config = dict(
    num_hidden_layers=12,
    n_experts=96,
    experts_per_token=2,
    d_expert=128,
    hidden_act='gelu',
    moe_layers=[2, 3, 4, 5, 6, 7, 8, 9, 10, 11],
    normalize_top_k=True,
    n_groups=4,
    init_std_router=0.00652,
    norm_eps=1e-05,
    optimizer='muon',
    max_grad_norm=1.0,
    dataset='wikipedia_en',
)
Below are experts of layer 5 (counted from 0) of a mixture-of-experts language model. Rows are named router (the router's row for the expert), up (a neuron's input weights, with its number) and show model dimensions 0-255. Each number is 128 + 24 x the weight over its row's rms, rounded and kept within 0 to 255. Numbers have three digits each.
After each expert's rows: a language model's description of what the expert responds to. This comes from a sample of Wikipedia text that the model never trained on.

# expert 57
router:150121085127131105117118084133102112135148099095151142119143162159167106124123120159123140095190178084164134123135133109139134111087170164138166143144118089168114144118136113121104094149132127104133147128166129154171134149166131090078157161126107133142113105093120110111157207127078113166128162158153152102130124155124107131132115095137143186147100067104090141117123125148096107124160117124101120121109181125128131130096127114094148146146169114120111127141135115139120143113145132108124142128150127159096103124144138090118153125139104151112112144197130122072118136114158145134129142135134128127129146110106158110126102120144102153117121162136156080135122118118152139097147090100105148114163149101086113099188092110116129128113122122132118141165138137083148149151124113
up0:157145102108116093113124116129068116129095167153127126135121125138136116161046135156139101173138111097113096102136127097164166165103129171129123107110097125160127117144109108146116143179163129156123075101166134119147117118113140125102098138112116165154157112109137112129143128178133135106151096123160120096096150156148114112118147142099125167136140098171158135136116099123098091151100127137096106101127123131177145135126107154135167155152176121119133158109111066147109149136149163100135093102162115139121089150126121120149138114147118120122082097139126137166117087132130128121129149128108126100121152157158151138135158131123144115121110157165096072134084142103136144159143143126145121143125137142119141099139099110126115187182118105121084091075136166141155150134123130
Description: Initial capital or lowercase pieces starting words and names, often after the, such as E, New, pre, M-ad-ura, Al-ma.

# expert 63
router:167093156142148162145106149119135128126130116136128118128095151119134088134094141171154148114093143145119122109131135112113118110110147113142136148142136103120096188119195157127145166137127118163111107134123138132119141140175130122182124159141135124131140117119131177102132124114115140110132127158122132110119111157107099156107119153157116105146102169122110103142127170104102122128125129133099131122119100108071132155108127119156097126116149086133110169135136157129082138153097108131114152074093147095093159099107117121097178160149149128119130137214146090121116103099194142095146119121093061129127120121098118123093100141091127145132123120130139140145100169087127163109160142138137117125146081140154138144143131135176083138131079119126153104135170119126133117147084175
up0:112071087122143130134109143127140128132148178094177165087123113134061135112122158161101099091113172087110121156135099077146141143114140154161082134158111113175122142125105108124093104120131141164153133108130116139141161113149156134112121147161093171099164116133150091152152152141139139111100167101133113138131122129145092143193134099101083101114184110124124115140138125098082199134142140110106097141119125164129111131125106147121098133147138118105155163127113115159156127127105130129113135107095134156135157134140147132158101123124128144126151153090143108155140099123133162119094096111129139119132157096108144109130111176112106108138159165138113099142161165098125127120063148120113137147153146131144142065115136110128147132129134122111127149135131169114159100104112162
Description: Ordinal suffixes and words like th, nd, first, second, third, plus War, School, North, South, in centuries and rankings.

# expert 35
router:110107148090122123147122141125108134155094132096158171097130119137125149144155175132122081139142108102114101160140150111124128161153141112133156104103107134168137156141118131091143134156089079106178135143138137111109113130095099121150144166103096153102170115100130122106134158080096172110119114179120164151120135162117125131133105156162126107118110134135116150156108132133068152141151153180179195135138141142083091106124134101132101112170113155114099108115132135180128108116133084091119133086122108111133161117143137102147103149128161142136140110138115109123135123119110132138176160109160148134074120134126178093122094153139131147067127096107151138124122110127127120148134183110085115140123108106111159118152134083153124146092122120099116121136170101133128143155109145
up0:140147120152154114107109134144152146153105147133150117110130143130103113133095093137142119126154130151095111102122130147126112122136073122119136100072153112120165123138107148116153120134099134063124152102083123131102111112119108057117108125142150079163157152118152107094141159154155132120129086126135158147086135095132131155116137099107127117113124128145140114125146119144119168108168129119102164171099084120127140119126106100141119120122154127136133128145120146214144149175144153082100141123129060130110163147114111116189147128117164122126131153144144093089146116104160146175151125100122119164172136129133113162168100119185100132117137087101142105109146118156130152142160142125160141109075164129135114121125106161147120115111137162123106101154136140140116133065105149
Description: The article the/The, mid-sentence after prepositions or at the start of titles and sections, as in the first, The Fall.

# expert 48
router:167143138126157164118137113130104123084097113124124095080094119092118149128149133152124113066145125133126130117144105139171136087137114149114143144127118132189093150111109127116160099152137129174154191095149133094114125133126109139108085122086147149138171167156177106094163124129148083129148155116118163128127151140183115126057115126093116111120136128154169135139114147122110141167096055145147111114143140160117127099108143117125099125136157090129125120106120100080127084163117167145111161139122133143164136147131118065124119147101130139151144168130092118153103115121138091144129160113153137135125127140143187135107098106149153126183136116148113131132157138087138126106105125093125131126181134104146138130144137154152151116125128122149156116145122156118119171139112114
up0:139129139119140123108148095155141120121110141131132143150106113138130124107150118152135167141151107087127114115135136163158121119138145106123107105161162078145126122118164130184150112136110096123114095109101131081145123105160096091127153110070131123153130105123105129100132135149170128144115139124130180163143117140106092129157107119178149178138106169147108096133089093147090163163088146100120107114118112136104157138116135096090157109127141114140104078120137117112114121140120101162122119105081126118147145128098127128146139140095143106107127129125151104112145192126165127132187181126153187112169184153131093164119117146140163133099146083119112091144154085122126137125158105109126142121120078131140100152186163140103130145149125106148141081116147120101133136146138166
Description: Colons and semicolons in labeled lists, infoboxes, times and taxonomy, e.g. Phylum: Mollusca, Begins: Palm Sunday, 4:34.

# expert 60
router:138150100123173134134163100123122123091077115129095100136100163155184100174135104127116118139164165137105129130108111093122111127109101130117124078097153099126110175115093086105126153110122149129113160125156127169105136151089167136150103179136070126136155148169154099143082130122145109113156090093132142153111123105113126151081111163142133100110158106125144116120106148148107135158157143116123105118146104086135159157099136101110128144138145139152102121123104128145135148164104135145133137110109134105136178142109169124136126132132108098144098121138179152075137131085122099142128165164121073135132126159149178121115117089123129103117122123150145162180095139149108138176178133117148162124151128115139118124171117121127140144128132131111165135125082117078158113141127115
up0:120148119148104173098165099160139115128113130139084128153119115134105135135127110107100150122137127124099148114172174137178134086171155159131128098125065152142113150129124115127092144121140125108091161163151121090116155145118144187142103139087104174135119095190135113172125138122168147114118118161124137173109136096168120124163153096108116116121138072146147125145107093136136127141158102132104138191168127130159111142081100122173134115123131145128125124105084118091150100091124107113130149072115106090123114137118114161123166159086106141098111137109136115117160157164123075127149112124142120121121170163124119121130117104164105139109140147143157162125117114123193134133113139117112121118093136158147107106131149112130119102152114113125171132148113144161118115096149116
Description: Pipe separators and numbers inside table rows, e.g. sports scores and station tables; also pieces like outh, urb, k.

# expert 33
router:106101153121093122152143155135139111080130118129157103158137116094127137077144104117116121164123127117130120098139103125111141145131119094167079143110108135141158135133128125146134113130108159116106157102141114155122092122127161152087150088120128123153118138099175173164132157151152097119081129167153143110165146103161160175163123129132094190140144129135138129129123096121129134079122123117165081123131157139157133108148094152127111122157138091154105124108130112146125131133117113110136117142157067132128158174141122125126112128129155114102143153141168154103111136088120106145144153126175150111152138143132145106145115152147164132118142134125126146151106130149082112072095067115114105076127133103091138065116157130139096174116094180105123133138093068109119130124163140
up0:164103110149140107113124157109127103113125112115214125084136096106095127134099130150122132138118127136122084135111105100133134161139124178165105149137101128133138121095161165133127123146110143108122142116137111128127141158165106168149195122129165181118146119118147188127137123138122142122122119113093080107123136150106151144147146136120126132101143111144124119120106140119125129101115126126107103127092214155094139131153158162121126142111165134136176117126088091154103104112111157129100138123109115123163155110134134083108136121115140161131124163102144134125090153113132134093134088103117085120131120141144109114117142175163114167155122104148118097084119124140135124076088115178139132133098125121138115107130103126117078122106205098065097152128116150134135177120127129
Description: Short syllable pieces inside proper names and surnames, especially after H, such as H-of-mann, J-ad-id, Mend-el-son, squ-ad.

# expert 61
router:095138118105156160112102092146129112136138134144148157126122134119150158164112134082162113108123103111151102121124153144136086136124139103168116127143141161116174119138101110184110140085152118109139115125195165138108101121092137115084094168117131182107118109108097119116133123107097164124129126157166130101116137146125149149153125114111117166153082119089164122154126119119076124134146096161121120161173173133118160106127099126076126144120140117135093158132155145112147136142125127129146111111137190153108150144160142135112132125133104124137149133147129123102102142097138135119129141096183092095141103133127112087138092103114106182129111096131176119078124132118117166161118190121122155143092135143134094128163140166133133144105067087128111154151089136108110134120145136
up0:155143174084132158114173147148114085167095134113119117150140141164127139135106126127118093144084164092110125133107094149157142107141140118102101126125108089151120108092152166121140120131143096122112194134118122120127117142124119136109170160137107153096106159132115075163120143082120115170154132138104163105145140135172140138131154063091117075143143147095133082113135140109149157093142132138122138115151132114102123145124123161137136129118095136131107111119154171184098167113132159096138106114110128087108099121151150175147103116109122153092103106123136108124157072107143131143112163133116155145133151093128101118144109132122110172139146183099128154119134110146130090128117165115163123153144147114115116114089133130146145109149116127152123155137140046133131110171099139
Description: Opening or second syllables of split words, especially em, comp, dec, rem, im, as in demolished, Temple, contemporary, populist.

# expert 3
router:166112130110085145157089123156164176167103123113100135144145152139105099122137109132120155120079153110133158114116093136114130096130143074119151150128167147143160132124151142125097102141073213156112157161148126107152098122090161093118113136114132114117118136125111130134100122120104144106140128107138133143145164111137130156112122128147134153134140156151177146153142111144128172129102110151136152117140109103130078107131140101187123123128106134062084105112133132099132148123155104111134087090129107092114174108143139124112130130106098130091142144110166150111146135117094141119090125164142160099172113132107093191112106137116117112128131113138156100102134134131121134167100114113130112082082120117110182174153149129168125127132128100131163111159136091161106156123148143
up0:096140128091123136135137142125161118105090146150128112109125117159103114177117129088110136113111200140123128108096094131166128133144149105106133122100117134102120112129126110075122105147105114154123115109138130160150134142103141094104126150112148101136146134151172105120134143123139123151112091111154102114140171172080090144125115077132132143123113129077101136140115122083128119147101138149126127109141146144081145130129127122162144127153124125089126130119119112115139098176102062123133106132130170078138156096101073152119114141101112138108134147152159133156140137144129117126098119124094088101133151115125108100152151076188185123145127147114097104154141099137153113133166169124093166155121138105103165169165125133139123157164171094127114138170114116181158158170125137
Description: Middle word pieces forming verb or noun stems before suffixes, such as surve-ill-ance, Art-ill-ery, Pro-fess-ional, support, caus, incre.

# expert 9
router:128152119124135104123131151114186122156155092064120104135121090128168142104150138148133163082137131147106126158135132078139093079179121125105115119136124095149134119142137117106133120125116152128153097126075154066137117144144166163150128113122129144139132116126131112097145116161126163122136141119083088121090147129119128121116149149111153137105157076115135159111152104149119176122128174153138165160117167128096142119091132126121163125107149124143133087123108110141126126130116086111119134097110105127100126090116146139139177098095140152135116159176168109120118150160086154151130144132068148130159151123093155129106135104098126128146134147135130117071153155116152152146101115109121064166140103133092143152088117147187169135143114157134123118121118126127138108172092141
up0:081155118127157101147115128106135132129135123133168091129116116109187084143154145175117101125081146099115121103163128128113146142100093132148113150127093159138151121148132130121111135143123142141092118137146132108120084135114107136088157140108145186177119091124126133144118122118160100117098097129090122128130167159143083100120146165097136112090137163144149135142137122099114130107120145137096111124150098082147126126139097075145136147147157164157116089101144200140145126138148127122147078117127107133081140153146165084131176122091127087173121102138121132131189125120146162102127166147141122165136131145121131130129162176129111146097157129154155101157133113133129128146127093110128147136163127117093144146093134117151110108103106124155101134146118158149087104142162066
Description: Single digit tokens inside numbers, mostly in statistics tables and scores, such as 14,68-1, 38-0,206, 39.-7.

# expert 12
router:136107181122111126134131114122135081151138096140111135126141120167091112160131159112153119084134180134125128135137169134157139105157077162128134118100165191088148152161136153126116109116133096133119158103117124097110129120140115126098102113159117097153170168125109164108151090129139097183133157116108108105148147099145104147158130128085129126131179149161064142156108119112162078173124152144112164117143139139125098116123132163142140164119138133152140148103077102099134131107174119101121099124145131127128102087146094142144148056100115167137135128101125151130171125119105140129100151140130129158165100106126145129141149123126133098102103165122096112100124117131109110141098095141093112161089115145120096098136108159151142171109147090145117107119145148141161113117104120
up8:086154165154146083149073108117189091148117130108130132139129118126068098119132104105082114135130159142100124183146109155179126144128108162105095123114130136104144125155113136150132146149130150101107169115097120122146084116175133165090128122110139121177149113121119133149134138144142129174076085115105127152156113109111115134130115160162141105113108092139144116157182104123171106110183115122143154109108140135119107132114136133160096192132142140118101117127117106137107105130156106092097104114119108144127112117122110175115132113115125128147155121142071123166096132092148111116149152171135138140173077151088171118121147134097130119101145171128150120110117108136131122161125144116147149129137139139118153171096137146088130138151101139107123142167094114133119105089152161
Description: Letters inside uppercase abbreviations and country codes in tables and results, e.g. KA-N, CR-O, BR-US; also Stadium, Records, TV.

# expert 0
router:101145119137100109138107107121131174131114139135101161093135104130105171186117125109146066110142120153148124128139133120110131161142161115144145149163132105129167111118191136148165151165141131126075144138123121151149117072108123127152108134148104077087097127140138087088113102167086118148134127104152112105146109134166108136112150156146113175139116101095164136137122136125086098109099054177107158152153093124188149088125138128103146152149141132107143127103124103136099125102107096142143126105112112107163125113128114141151120144152107097123130109119088105111132171133108152126151136115110140097124126099110153110155113121146129120113130111129129117180117141140119130122167135166163132113156084106155097158146122117131097131171093151121176152138109134122107173114180146
up0:062126164119083149158109111133129156126088119111117117061175140119093129131100133139152103122140101090149133114106104120166172161080156102115070156082117162127121159108129131129123158132166146166122148145095111097099144104125130130142092111150109081128117100164145093170130113153134108124158117100163132155187117111076185113136096144098143123123128120150121120180143129151131131140132119152112125109130135100094135107155138131116148112149115133139142128153157139134128172164063114122097103113080158109117124127132136131130082149095139124141104152132133139146158133111098132117133167163142141096119141146125106111149131159139149183135102143153149138200149118151098144106166125114104158128132153118119115140105101102121157141120088118108148115115137115133135134126107096
Description: Short word-internal or word-start pieces like c, ab, am, sc, ac inside names and foreign words, e.g. S-c-otch, Esc-italopram, Mc-Govern.

# expert 36
router:126154154172135121101147110125104142111123101157152131173099130115129138120172145109139084116118098107145128172119154129129103135142140089140151115128142151153107115111104127152083155134098082079137122083165112094114100132109101135120102120115112124164135097096109095103142109160164119115134125157127094134107157113120144121110142139158121095133164148150117137127123124180098085114117164093170094147093139143111126137121119174126131147127124123123145108117104148173159117170170148156113115105143129131125060095105133138104152143135104160158139154185117089162132210106141135137141164120126116121106145157152125152096151135140090116106131116101102159149115109124135134115110166100181142088109118141126112118171147140172087144125124114138125099110115179117120092138100165
up0:044144109127111156124114090103106102143093128121188144117104087153132129113125103116117148130124161136106144122153081106129113121105147144145148146140147122126134083129144142132110176142133140086130095133150113104122146135125132128113120095170099112159133142141126105136075092125121126139110081160115128138083132159119139126148121120161086154127125161116139153115062098144133116151124146150124128161172126090129110127143151091127109144129140140142114084111117164106142142146162155117136079116126150154163137141124090131147092141149155095143111163139146118121137132109105143142126140122123123108112177192120127156077161105146136107147121152162098176145149116104149125117132140110092149124078107144087156174164142067153155121095138108151110124084108160109139132172108159
Description: Location prepositions and words in place descriptions, e.g. of after km south, located, along, road, railway, route, in Georgia.